Weights of a small mixture-of-experts language model, trained from scratch on English Wikipedia: a softmax router, 6175 steps.
Below are experts of layer 6 (counted from 0) of a mixture-of-experts language model. Rows are named up (a neuron's input weights, with its number) and show model dimensions 32-63. Each number is 128 + 32 x the weight over its row's rms, rounded and kept within 0 to 255. Numbers have three digits each.
Before each expert's rows: "comes after" lists some tokens at least twice as common just before its tokens as in all text. This comes from a sample of Wikipedia text that the model never trained on. Tokens count by the router's weight.

# expert 5
comes after: " | ", "–", "; ", "| ", "0", "2"
up0:134108137169142129189145139081113099220157142131119164186123155150160116138123044108149128106093
up1:089138092152129145136147156085167152128154153135129109136126128155108160081144126104088106114102
up2:128170111170100074148131145131113136134166083109124160128090169146107121135134141132124096138149
up3:150142096089167167135133108117113138139108121141152136065157142107159126143166145166124131073138
up4:150172072107095164148109105143138145113126141067131136170089174115108103126137135163138133190038
up5:171173134142171154115175123137155098172127152118141159123164139137123135137173111173106175127095
up6:135127151150131106133109068162098114100121087082105166109077124054109116072078120174147122124115
up7:123127153125093091106118116089170090135121095098086087185162164157137106090123135151151114068094
up8:134132098202088079121029066111083127166143151120165127132075094110124102126132121070186128115105
up9:168134157067118134136116116169153100155072118116153139123136170087068154092103107140162077140101
up10:136112121173096144133135129169156106100081072109149117115080192121129149166125175111141142104150
up11:122085105132155154132146076107148093093152125109138099162107110089115125099137101157101101099142
up12:056167123138117084125167180114122126054145100125112145128135163148161124092097185149096105132096
up13:162137116095105131155084125180152110142133153143141147104167146104224182133137082165051128110133
up14:096162116151159130094113171071135135078097115113204098126160090193125091146170057147125104153160
up15:059094140107142142078137109083093126148087122055186172181141170125148100144193150142132116121134
up16:150159114157102122184114176106160151142116143122175130163122143149166112137137130146169114090134
up17:142130129060132142089113203139130129117134117157129139158063128105192106148156154114171131117195
up18:083166094087123110096077176155117158103129110083162103169170147129152113146119113131123114073127
up19:150164085123125151138110219123144096082093095104119154148141135133066158105150137139131142122172
up20:120099082139107168158088110146111097139157078132123178179110127101100132129116138103107141192108
up21:146102132095099139102156148146158072111115143109102148142094141120120108138161160113158130118168
up22:164188107070088074128129108086136130099114088103168145144130098061141096087154157133156168119162
up23:106149198168075188137093096088141093133109119118114121074119126155140069146135127132162110154098
up24:170137089133085154105126116191111108153084089118175194130135164125157133084107123141153123126097
up25:070175135145097076136121135122147112133118110095146156111097160167170177123104093187105115115110
up26:113150175153118166122134151172121041099164139107119119166131184153147100121166139132129122101126
up27:062081118142104113142123137110148168103110137152107160147124116133151097140116120145114139154134
up28:172174141102112098051061118202157083106138143093152142106189151084092131192126071149157131175145
up29:090068146135150162072132146148106118133070130105152093153157132059117109107095140097110255117137
up30:149134063108132124099121109102148111120188177137148126130150130156088140112074157160124194070121
up31:135132131104128090156075081088109055149137139175104119135133087139125144112104162111097128143147
up32:110063168111111130181110071099204173140084177133141161141156137084135130083143097148176180084112
up33:168115176151118132064100180097031149138147145109161176154120111140119077149139111151131180148071
up34:154172154202121160101124157149125095119024106141159114158136099140125145155101177098117112126146
up35:214140083104142116205094147060145071178100136131113115137178106138104143115055122137112136101082
up36:101189118104112166114144097095150061119106129124146136137168109094160173133131089109082125204132
up37:176133108072107122109121095171095182112054155100103151172117096142129131090097069099105140134079
up38:132161148130100116146169066117103137151035126132108091138165068133158145093125060142150136121114

# expert 12
comes after: "\n", "-", "\n\n", "- N", "- Head", "′"
up0:165149072058113129144113136140139080117084089150153083140206197106126138129115080176128168138069
up1:116132170093129118132076098051139097127095205126181171155076149104114189169162162159092160096159
up2:117113103108138108102103122117160100086055169092173095126140086113120080137118141125049141195129
up3:107131125105119131118152148117150134124119106129150102180128197134173129177099145144103156105158
up4:108120121108123056079100144190060155071131067161122122096111163104158110133102147111123061096104
up5:104080130112151200121098132135116118121155138116182078123132180137081123178115160141117114099145
up6:118138027105171091129143150160216059119139109115166139099127188093136096139142128115138086069110
up7:174107136147086173124127124070106093117106143160117098130160068142052106153085123188150149062141
up8:145120131110179141125152148155070099151118166093157121135118096142140161145155143163108147123110
up9:158214087083137160150128124077081113201113121110116167154134163131160115104143185110168124186140
up10:114115076109075109048109105184142121100116092150136167158085185175134095124131129132116104116115
up11:175100112129102131078139094135203109088138137100160175142149204098116114103149125134140080136166
up12:159077122116076096165115134160100132105187160124068131132103152140123120142135094125158109104108
up13:136117155074091124142151106108113139133137120145141117099120126122182129148169130109112196105150
up14:090134103092134125112126137151103101140093194141149187134154170174148118156179155133088170082114
up15:105099135100162155105115116092125121137172136099164175109134116090071157120149164116121145183085
up16:141092136092106152059104132161125134134130185154166127163065137133172163119084123110104185202102
up17:103117109137088090091110142080148171124093103079136111119140128147127077098149072159062161090136
up18:126088133101176061115175182085072165078147133104157070121148156115161158066086145104174125124099
up19:099128122101164146173135120133168102157153095066163213149124162148179147159110149158178119138152
up20:120165138116106190099124147061105121187089120135117106164149109098091191108081157133135120130153
up21:153147160125131134113190117096154076102130129152152135127120141142169114013113095129144209157172
up22:135091138128126106137091092116162080148104093144142119110148178114136074067147095075148131125159
up23:146105076153088110140156125128122130149159167108135132169187161086184137158140144147102222112147
up24:110124066071141098121197155151131096122081137149127076122109159145117166140138050147114158095139
up25:057097125088128130120126117139160121088069115123209175136200158142176131152100103165095167164097
up26:177152123090155126173125152090145073204122099163115129107165175111115079137123128136131139150190
up27:133124099117093178096127105116092056131108114129126122197084134236089105106133072112099104134082
up28:157133179099133135164202129139123166085078177156136210054140181160141159119132156146149209146139
up29:162135101123162103133157106111110170099121145119142153133096165129121159116086076093097196112097
up30:157109123086187076149138085107127122145181131153168106170147196110053138111168154174092155060099
up31:144117128099120140102149181125123135115101127119084109181097075100172155135129106117121184104188
up32:110077145092143150119134136163134151106178128039142125129116130114088100110123150119127163110133
up33:149150150134116088105081166145140121110131137103128155095102101087176116085131130134088107140080
up34:198140106141115074103131145105120119114144182112194141130113120145125128086124126161163186152123
up35:171160140149137157074158154107078104115145174099143154118133141087086114100139128113124181069130
up36:089095151136136130170160113209030094122115140130102085168146147081121144151166084108108121177084
up37:132172109113093144159137097113166151039160143141102118130142073148158118096177127123106139109091
up38:108094108124114198182145170128113105147105103112106112120098237144162123141119163137083178186161

# expert 14
comes after: "0", "\n", "3", "1", "4", "5"
up0:168141132118094139160129122121165125141099136084102094151089203103159098120144098113153108142157
up1:126227189181167079126114178138134107162064074152147108155165078171129151125100097137100093112159
up2:162155133115105135079123152122056136096153124073150056115093170109076061094135088153131152112118
up3:096136139149067144122130072163171153144155152108140130138133134097156123115130094172129160160151
up4:040161189109114095116070104053104165140110108109190076118119119143120128131127075108151183119111
up5:132146056167202127112114155098167127099118127113140140140097137162122183127089117122101164110129
up6:148107120149144140140086136199167131071167125102161137127151121107149077175090157102188138145152
up7:144108156146050118152187171071179106086108122176173150096137139123168124114213151067134113096094
up8:134135134116159150207145065146102138120112124128164157107152131159170124200150126140169177109140
up9:158094153065119157107119067098131141134121128128113045113136134097109093090136060154144095103092
up10:210134083156128162127088126112106154102185101099073164100095129127150146145132153114129150126069
up11:148096156188126159102143073097083051094175133134105101126126130164200142095116126118115154085105
up12:092101097101152131119140126098149107155110070126162131145094196173124117109155151148105101139166
up13:143131141149095074086132172164147121124109095093132117121152096114153206149124164139107132165132
up14:102037120140110131160055122130127110137107151168170113175177126186082167118122139087140112117088
up15:131069117161154112119065084029059163132084113154145146127161107117104133125077175127162163102156
up16:114144125120052130124106130086044097141138102107124170145150187191184095124078162067132144097218
up17:120102142122080173155098145109105100110136164185123179131124167135178103130113190139176165159079
up18:147166071162124086102094088142139082150144123135166132111095128122184172151161121110156137129133
up19:154131066095103162131096181169108080128125104091117159163149147141109112110137139107123158117179
up20:104084113150148155089126128134211061150116125114131165105117164110071152109135100146123176169161
up21:143109109094086095150056138161207137110102087139174088224140176146112145145100145129105081140145
up22:172131175140054124119125102120082065107164137098114125113102185178145116140138132167127113164133
up23:121150085137099159119131139141132134104065102091120139133067169126120173111167146139135187118098
up24:098102185149142108152102193078170111112110156127101101115118125102101104139109066119187178123177
up25:223148143113143101132093108125077131152149153178131118126100126169155189140156109078152181151163
up26:183099045173091166098103151136122110154109134126105116165166062166169143139203149148172114112143
up27:149129130131089097110108138117074158141134131106122132134074159116183151132139106141123055143146
up28:185095087098119152111133086078136083099110146109162137158093169117100118103148154121172142087144
up29:105117124131144127161058056110082108124108082125157126133153131117134102163121125147098073112126
up30:109105064160144047080134133117096121094108132084159141107134200104135112083093174050161142108103
up31:160094035125115104129156199105124119060130097067102095140114126192093131108158112152131133165162
up32:160160078125096175099129127052065129149127155081106140100157161114153130112109115120159146117181
up33:111111093202108115092132110116144090141121130107157163139157149155153142152135108113206108093131
up34:142108143143145151163081137078138103119090129131133148129116165130164096113178115143189153132140
up35:179160130117111094081099153197123115142130149156128101174131139125124134041150101113122144085109
up36:079066119087167113159161127130157063114068131127078157112135175167097117124149108143095164127152
up37:142074160182147119122104156135092161133142074137114162110110129073108180156099125116161145141165
up38:118145124080169148125116106137102194103073171165147162081171168176157088130150089092140162136105

# expert 1
comes after: " t", " f", " l", " b", " s", " m"
up0:139127101177113110130112054179124107145048174099129099089128127145071164081122172152077152130076
up1:181144080122095108132116117086122100147142148131199099168102093178094092123170115151135044160143
up2:154151095130125126135115058111078054058067098151089089131112119121148138161151111151158137146148
up3:145199141155135180118107134131095121110089167196092156136137078051156121106116150148112101148096
up4:118151122144117112145154142142093119127084132142135111151139142103180126144140114108163151107121
up5:106092161200148152091110167165121171163091129093164168128039116136121108170105087119174098093087
up6:096131125120125105125174128172149212139142121116123054105129144097171106121098083145141186154144
up7:157040125155094133113121127159186056138122198117128160148109091082219108111089142152130111176133
up8:122144160125158183131089119114085135164101134121133055116159111153116133084135072076115149108143
up9:160116136118119172063118103155114107122112117135175106144125168115119065108135151106186167170101
up10:090107121177136133124108132107167125135054143136142178118134120066133068150163114159121121100146
up11:120129135071120087124140150161152156146106102087195163086084118202164123078149089160183147160044
up12:122052141105152144154107107177119203072110141177102127080144119109062123153166123147114105171195
up13:128154148108068093130041126123119152173147137087161128138163023158150105126141111166131177131118
up14:128097144110102150083149109129170131108179059138115122112103048097163132082129143117137080118156
up15:095152121121143172141173133123152112122099131159130111110106095178119137071163073013131130108131
up16:121152110152104090132145082115139107074141129128073177121123150134118141052154168119153130162163
up17:143133149119097089136086145069106147123081144053155116126111160116123192072131120098098147140167
up18:131093122167095135111125144130174092113144173153128157128180119091124175118151111045106117206078
up19:164161085103124118136081079116137094160121157154130136152193081101082146118180163188128112110145
up20:172116171138120101103120140109125154130141131118061106131074184100176135088132096110144121111149
up21:124077150158080138111105112092131110126091139164072060147120117083092127157087152230154087142052
up22:105140126157136138155144165137137155152124061089101128147067151164114166115189203180132167096129
up23:057144140128187118109102114154116144131124115135175145144124185116136135108099114081139089114122
up24:148179145138161170127157172143106144146093144128141101142074047155165112137119147169102153082149
up25:115134141172224129131154097067095139139142086147103125118105139149156145135095095139156106114136
up26:120071124127126115153118128117085093087148106145096123098080097148126178145150079112112101148122
up27:206147133149146139114099089108117151114106146146169102187150085087170118111155149175101114101117
up28:136092101175075146125070163092082089105139116123187156131091147107055097129092146141154135096086
up29:166207059169129129160106102101143156111148146158149154167120138069124142155112063136197105188155
up30:100115181160102176133160130130146136139092155186111114149168161118176108141149139100112110204144
up31:074091092155129152094119137093126096176069148140140094115180103098093081148102177100132119153121
up32:176149154127156033118147154098140127125100114186151134133143112124168153132172094140133128140125
up33:132081155160139129091155167117114092143097100067134189126117116159171068133171154073135119146144
up34:118126182188150127122099140109112075112158080113143167149128164080127165015120128155094168123093
up35:128125081104129121076184105126236096140099119147116207130154112165125120199126061099114142141147
up36:110109107055087139130160108125161073155122153144122146085098190081145125107132118098149114069131
up37:101142133097112104124142151112038163111127095161133092078098161149127139140128114195148107120133
up38:097150141157131171119152147123095135107092171161248086165139147109196158105135131143133122145155

# expert 30
comes after: "\n\n", " =", ")", "==See also==", "–present", " round"
up0:093192085018102159138113128140108093149108095104136159150165120171071117069111159156089090061155
up1:145084073090171133181134178142098123156145085115121109129070217184098147111129160137109140153085
up2:114108097139091078187136180129146118134113113070124198164116134054078127127161099075147093156187
up3:162137130104143136153103077193098159120117047088187119107170151130149116120089108093163116162124
up4:127108177113113145151133129147117130093081100182153092165140179136147131113107137153092174120079
up5:106156125113136089127106059121131120122073114101147141132216146111142177081126135173105099121128
up6:137095112132094079165124134087160099128132114140127211131187116144167095123179161182164160096081
up7:105153185125103175114113122141122124146079078087138125127143123112158089123095178141110099181141
up8:170181168057100129167099188167133161132093121165102125133139118132111100115125130117115077096124
up9:154178158121084199076128091153125107158149113135152121167143105137071111106125137117108184156099
up10:129094122135132128068159131142099073100173131136152184070152189057073155072136129065112166083137
up11:110126183125096179154104128106099166144134087133149138143140147123028123130167167108081110144084
up12:129102169114086141128151083113136117104107159120121082127160152097061190097131123123115125130044
up13:108114177131103137126111111163127117187068154166127162156169106097112160156125163227177157094129
up14:109161069083148160113145168191113094118156139101123144154108111209126105129162166143167141055137
up15:146163154180067100079112145119150095158133117115161188185127197129084123120130148141122140162100
up16:125124106134126130140105134089180130108117166106163125089130076188118141066148162083147162128074
up17:112135163111189170070089115120202117138136144094160126148140094083129075082110142121118143133160
up18:144067148086124104139157135151143068165185158083123210119065133121189072113155160143162085169128
up19:135082125186103132132077066110144139136157108132106139117109145070129160052070108076126081095093
up20:114164092153126131118145171115100087167121126177114138147137076146145191106178113118116213127058
up21:184128165063111061170154131186131078137118082129184167143189151091136152131123137167164143116126
up22:147134053140125189160082133165100052117144131075134127183090085134136060148101093138119138122177
up23:159121136131122112118060102132166105157140095158116153117109124095102126111102120134118208119147
up24:149105136150114145144073087149132086156116146087104134208171126140108110117136127109136153106133
up25:115083078110161087154110094121093119100154120074170142121116142043148187109122154203119182128118
up26:112088201102121108127128087083115110130107122129171144123127151165084116146135136106102147160116
up27:130143151094122113182130212125135061106128094082117101170174103094114125091129104135160202080096
up28:119145115145100080155064122130119118099134137066155136176077152082092141092160190151105115168102
up29:209174144156164094087126082109162098068136116130146116128126100111127112103124135083144134213171
up30:100052108130185084115120162145118130135074155075127138155136204117138099139114140194133110118104
up31:145116139104091107131088143108118118080100153110109188143064105137127122089153064084103173123105
up32:120181122102171154134153176106179116042106115096136113132113126154126123121113132141110185173135
up33:113103194116059112196087185102081133117107110119088121046116093105141171158095146124096189098160
up34:140164096092124146135082190113051148101128116078156144159071136148122122116124094103136113128101
up35:151150091180153134132114212134116130082118154097182151104060185135148133151179121122162149114163
up36:128099081157084165121086127163162090163079133082141100125226136132124171086139147006118080161128
up37:159172124173129140064123151147148112161078120112121127157180046091141220091127147146051077115156
up38:129117085120151171131142119141153116130165122109148138154148135116121191140106145136171098101119

# expert 26
comes after: " |", ")", " |  |", "\n", ".", " |  |  |"
up0:157128151152124084107133090081088084166144064124117131090183137092117138120136138195142204097106
up1:136156106112133089061128075075105147053119129071096143174170095125115090169107132156167169089142
up2:102185114117158142131116090116075109101115111100104097093145139112128207125146134083167137109167
up3:130095127140155137128115165135156150132119117109122146139048120114112078205112150137125078176063
up4:125220113096114179106148109094129124141122136131153116135158116166098125071171150118095129121087
up5:173133162155126092135077145134119147199130144099134082100120184173110150132174116177151118146175
up6:096091111144156110151121168086142071181034124151132141183057145134136148135091131168154104143139
up7:138127073121163101138127160114185109125091114159135154068128159117093155093122032169133158113172
up8:180115186119125124112111068145133149124064149150138139149143147135091168136166084089152147163117
up9:122077105129100171153149134075115118102094156076128119094130126107071100148171087137066108123158
up10:134122120103151170113133099096106063153124111116138118148070116125151118158133137096082114126110
up11:196141160141111121151135129167141175103174101174084089172142138098104132098099192128066185163125
up12:103095130138122136096163090132093089090093095101122160148102136096164122180125120133067075127110
up13:112098104084139122148078103054135145157133116068113097122099142104083101098123131195117207115111
up14:101095113151185115114142115136141128035116077100112122165198117075116090064136156164129142090118
up15:090080151105095096078102145112146058165094169128131151206185179093107104124115167151137130105107
up16:105128108138091132121164077148093071092160082098119073177125127072158085176103160201132042111150
up17:127127127157042104146091097136124152157085093143123094195168128133119124098172165127087185108111
up18:155111105132111063160159065151135135142116111123131158121082166109156125148131129182170058122120
up19:159120153097048150165113076142131135062131165086105097142177176127098128119133114174133151185083
up20:127140116160151105160132090167094077114176130100201111140186071102139136132122125152126156119117
up21:167142215120088153153109126103109092161119029135138136130151129151155098099115167075108102116133
up22:129151121138225086136113154114149128120129125133111118189042136167157209107145154166175097170110
up23:151130137123166176146101137171158096141104112104081115125141130171150090155083160166173146115128
up24:099165168108168122152125084127098075081164116129144144113118115088087174112135131120104096093131
up25:077118131143184163160162093130113103186134131126096139169113089119108104123177081107151013115138
up26:173115159120095094075133112144119105128129115121109118157119124165111126149181069147113129137101
up27:081122137119123171124194164137148124156160136108098103111076117115149102100132047108140124092130
up28:164145111131168096088124116134088052126161178146111128122087122135160153120108091148109099129083
up29:130097117122123183137104200114139145153107102110135091130118137126142145166112113117094137106095
up30:100132124085154133128117169033172158117105158083133148106139159127106140162139100091145103142114
up31:099134134134126151126091144115130081080097139123136156159086111128137138102142205124141126166144
up32:215104147112062124117144139123180161179123132104112062181110137109132133097178138121116127141117
up33:114132129150116118129102150130096074147055167117125154105144099147163163157180129145161092174074
up34:127145157121071078146181141069100073124086108099093126085164175074157128117129159081130159146155
up35:120160121126163126145126139090151102123117180109117234126165099155138089145164061152089173164127
up36:192087105075145148114135135070114108116094096161121128101135150107149178130143090157147086127093
up37:109080106143104102144088079116112099095124139128162120127176136116131077129155056160085160116147
up38:166128171125136102084104136123132147125093169118103113127116160145077134117176098146115058109161

# expert 21
comes after: " | ", "1", " ", "2", ".", "| "
up0:141119094167160148101102142086147090097151115114159152131125183106110130132169107124146203117117
up1:121138162090083119192137123094070113142104140099157108083106050165136150122178101159136132074146
up2:122148146130137153124131150124083157135097068077142131178152125073146117072099125079036138136120
up3:137121109159190129089129115101079127131198135111118165093128168171115182174174097104139159108215
up4:139121136121161124067096128181096130140101122146091131085093153169156114098194117107118130083175
up5:149118192092117078205106135115115134133057089108133111163136201127196137108141114145123109176091
up6:190165091112223118147141114185094151085092121120122150157148127104146138158142119134103118128097
up7:119171129119065132161151166145117092186097131090134157181108200146102125104140075129141169099138
up8:164140127158067189136115149104089134175073108145027132111099109139155134150131134061148145082131
up9:086096116065186146142146091101130087096162122180116116127100079129119151122145138112153155064099
up10:138110110164145102169165112133167149181103182164155083115113146125121134105121098134125186155182
up11:110072168116157166129087112126103130096134115151144095093116125176077150141139111158131096064164
up12:090167125140109133113166099126048119087111143112150115164148136163200113138150108167213111179120
up13:174093167144175135050127114118153090166134142064093103099159182095101171145146105159166165113167
up14:151123158155170166178114107158089126120097150109195114074158085134141143088143153100112104169113
up15:104085198091105204146097111114093117137118104135125168119125091120122162090124124097121129103118
up16:111101163110134195130079080092140121104150127120096043118166181122119112092107138118132180140120
up17:169177142094093126124129103190114187153075152154166119161147131134137102134114141070122051125122
up18:115101164182125147134078107127123154180124126157117129071157102083143163097084189160134168127186
up19:143134131187081170100124078125122098106129184131135095088137143129175169118108130138076208159112
up20:116168092140109115135171133149081102164094113122139119149139151109122124087147112092145111101076
up21:133141079160083151158084148101123112119144130152156155161120188135080169157139178102082108143140
up22:143122116128085125096174105096105106088113142157210114127113112100082127155163169161168106116120
up23:138127142136058171110110103121137153170091148108061137123182091164074183085160126168141106124176
up24:101125154193080096175137181099134126144158127141155074089109192082091126150100132142189143104116
up25:093104119133123138110126131092186141152152122108149130138116109133156117070110082142121119087137
up26:151179121099076078096147101134105129138100098131119125116121099126168198129095151121145150118121
up27:151113130125113081152162188136151167128070169127166114114104154138203140117137077150100167177095
up28:150130166096110083149115156118136173051119150068119144127158093156117149124167160128108096156035
up29:096157084145156127098111110087141101072072110118150118151127096173092114081200167122148126113128
up30:141125115146047157114147178073157111117181156087133146183141146140104181117151123173142150150153
up31:169136102134090117134119117127100189168058137133176171187176083074140080058117129098090118156134
up32:178172113165136138131145129121178133141193115096156076124121136123152160116089165118094147125171
up33:143130090144160124174148141142124136127134107075150135118173155116155162097147104102178064076216
up34:110139057147169132160137141107149115076113107094112097093106153094096076111176146112132184132102
up35:124120157117116164096157162134085125113145175163101073127154149129101124139155133073083146060036
up36:138143143104120134079122133127080110039105119089105147113191082097162082108103127182103151099154
up37:168115132106128114115148070207106097127111166133130121118095079145135153057175128176138112117083
up38:137150096178163126155145113112055091038149138142115112123175148148098137106110131128108105093169

# expert 6
comes after: " G", " D", " B", " F", " R", " L"
up0:123126117138081117149111150151099166118132092160108139153161159116141146168211108106131140108123
up1:178178148137151064107194088090138070115088123111139082123128128186123150136184081126125216150134
up2:119179079103121144133124140163069159146115163155104092131153086108133126123194119148085117101143
up3:099156137130156079150100073130091187132118166165210111090103169089149095147103153140168167161117
up4:125115104094170098102158062069130186100064111200165159102141150128140138154177174122132132147150
up5:128117140131132141143175094086135100061113114118099137127141180109180078066187189086104125085104
up6:094098138172125117138173098172143140058143132158121141157168132120169127129133142119169100151147
up7:143160160090193076102125125084070146121176136161061124181116138112172141117130098117137091134115
up8:115124156154092143152084152041098187109170123139148105132099075057110082123159182165124124098174
up9:153109169123114095197137161165147144105114169176145073099156120064226149152138106143155138121074
up10:114154120120131126117137142117141149125109085156132112158096113131138168146092100144134113135150
up11:139140130115092109084190124149137128176090152169169105118127162128143172112154104185149152199133
up12:124008145134117139124086142113129176108063144100100129190108189115143112120120124087121175126151
up13:110140069136107177088176147045106136129139129097177153107176117072191128132196165133163135127098
up14:183080124193077136097153122115078143110144137171116108156077174150156129108097149141115150141200
up15:112184077113075092142120134127122055155097151121141107134105132182116184092158187108123136106089
up16:141112089136083179155131134129165093106091177037130132166133089076111113115087133070163119098143
up17:177140140113074173119106099133096079147145167136107165094126144098134141114133168108204050084116
up18:083098067155093126039120135105162163174110182118168123188189114099084067084164162146118109112142
up19:114121128162157209076079099122121140131111102149092169088105138099158089124159161116177144156083
up20:130103077127136135113116118126166075107152134206098147161084083140118115100135145085071140126105
up21:138114112115077106103114108129183139130159127173162212168141112144163120108120144128141149121129
up22:166097172126158092133175092136093131169151140146108122120103113153131164107135146100122150163133
up23:140164111153123130151106138112133126163097117089128108160117131135129155064138089136150182140091
up24:155127116163123101148152151137093083134146159180135072144143138176130068113142142129161137142112
up25:152123142117107128087183164192118170110160093100100144101117136156118135113182133139170185128117
up26:091178142122127147120146156100154111119118125104103108152134130065100134073110139114123130135153
up27:103130122091121156108108116177149094121147122142102185116135131183155127120153194122135056189105
up28:180114162109054148104147142149156062135121101120129130122159108103144127166174112121085098079105
up29:227076141110153161142187209105126115116124117155122168144178125128120152143134104111139136164120
up30:207111071071055193103138099117134142099114156134136145119100150150157111113131134140133138143137
up31:175132164148151127138082095104153111117169167164054183098153092136167096151153101151160119126108
up32:127156127174164160126146141169138095106132123160120116119138167147105102157133058134038115131159
up33:160130182108066147162078150129128105168067078165102154140150121087159143174092059177126201107163
up34:146077117153104135133073168163114115170110124082113113123151087120172158089168068178134161098075
up35:149123168173119126162044157091148180079121099170152007127169109113124139199149132111178094109130
up36:172178113176116183139102116076129084176082117150123091097154156167128160135198123173115142162150
up37:151133132106168153125126142091134130158093097104106162201174119120138124170088140111097098035211
up38:125139102140122095090122109161182122135131134159194151112209176123207081143135126151155098117172

# expert 23
comes after: ", ", "| ", " in ", "–", "- ", " ("
up0:116155079149161146180150120146171114164115130102144137088102137161167131138181166135125122158097
up1:087145135125138138104120120128187102145104099153183140180173179132104115140158115134139153153135
up2:128104122109116117164064105129143132177139108153204063173122140147127100123143162128130113185164
up3:081090133077130156148110139167145108108174169128123049123133082168186111100171148072188103097147
up4:137133052151114168117173147128149113166136087128130116117132125146111129153159104156150135145174
up5:133164141101135205093133148100116152161097142098089103143138105115167097152176119111165201161128
up6:115138117138119127136160156125148132191159181174179107122083121110128130132147128095085131112166
up7:118123104142084147061196160103167122096108116094071173127095186092127128123112134194181142119159
up8:119106127139088092156113096135107140116156196127106104152132122093118086082158118103130126163092
up9:202195105159144140163167157118127201120124164116149097186157140124099116151101143138171158103153
up10:162145127107081115138142121165151102156126090052164146156127167078119136129117119141173139124117
up11:129159103127176123096097200082116139079077094125052119143124134169131124124122135136155191129241
up12:164073114078129127089168150103097144048105149110195169124121122154142148150112108114187119145085
up13:173196055138127133100131135091097140145059139146111198109099152058138093099150093195114169124090
up14:104172124098096204107131101087105077158092154192097127118199192102134139082189127158136171205171
up15:148130117124166151167110171104163073106147190138149123177139119077070134116135164092101131129064
up16:175088103109163146117136118112078131185129101076084131141146177147144163141133101192126121104202
up17:109070119117069126165155116131118133117126129143160134147102087141122140112125188193180118068187
up18:148107113161108184122086120155154111117063124154189118199126138183083127121132165166137140164135
up19:135163126107105140112113183107116140182122104130153119100141165086157132154173143153157172136095
up20:106141142097140118163138139068142118160105105113107184119114140241141103104168144154148145115115
up21:123037069124142107142132078109169095105143120091156122134138173051113090090159094092118139130120
up22:186140077055156174137163039132077142130152113093148149141102135125122151024131139149104099179169
up23:141137154123093120085170108092111180130112136079145134124105145133097092171090140141173164085142
up24:135143082122172119139143135069158113140120160128183162133189153084171124134195110109155135155125
up25:108152142144181109127118069154123038153066126116148070131138172080128177148141076197157152180162
up26:133124153053156113092133128124185065109074194119153113111105112056159099131138149088143149164112
up27:167100144137092157163161098177147134143127140134140105141169154119141148164123123174167126099146
up28:098166134169144164205119127102162072135101104167129128064183133143092135120182130147159149150152
up29:139159111174089144191100103193122132141142075090142127137134142149131144095146072143109126128117
up30:160119128134087128164179115128149135103079106052145046185156147138124126154089152141161118134116
up31:152127130139121141156137108083139128135128126147180142077171140113123093100091072082131168161129
up32:162140098138087071153132141087071149147099054099084143182086191114126107158128059158105137164117
up33:127122129114089136114087069128118104135110133057171121136125123121114114133198142092164186125144
up34:165160111159144147162151166121188195080130121109123136125134087110129096133138137120044106127146
up35:103090066089113124170121098122116105125101130136119094120122149164126099150131130095170141168123
up36:123110148129138084143112117120111085109167199108138166146083087176110111095130108092109177143130
up37:100157139097089158129171139119124032165119123153098123153196171117126165055111152158159148170151
up38:106097168165136117106129137125151151146104154138122116174181119100107109162220124164155146159158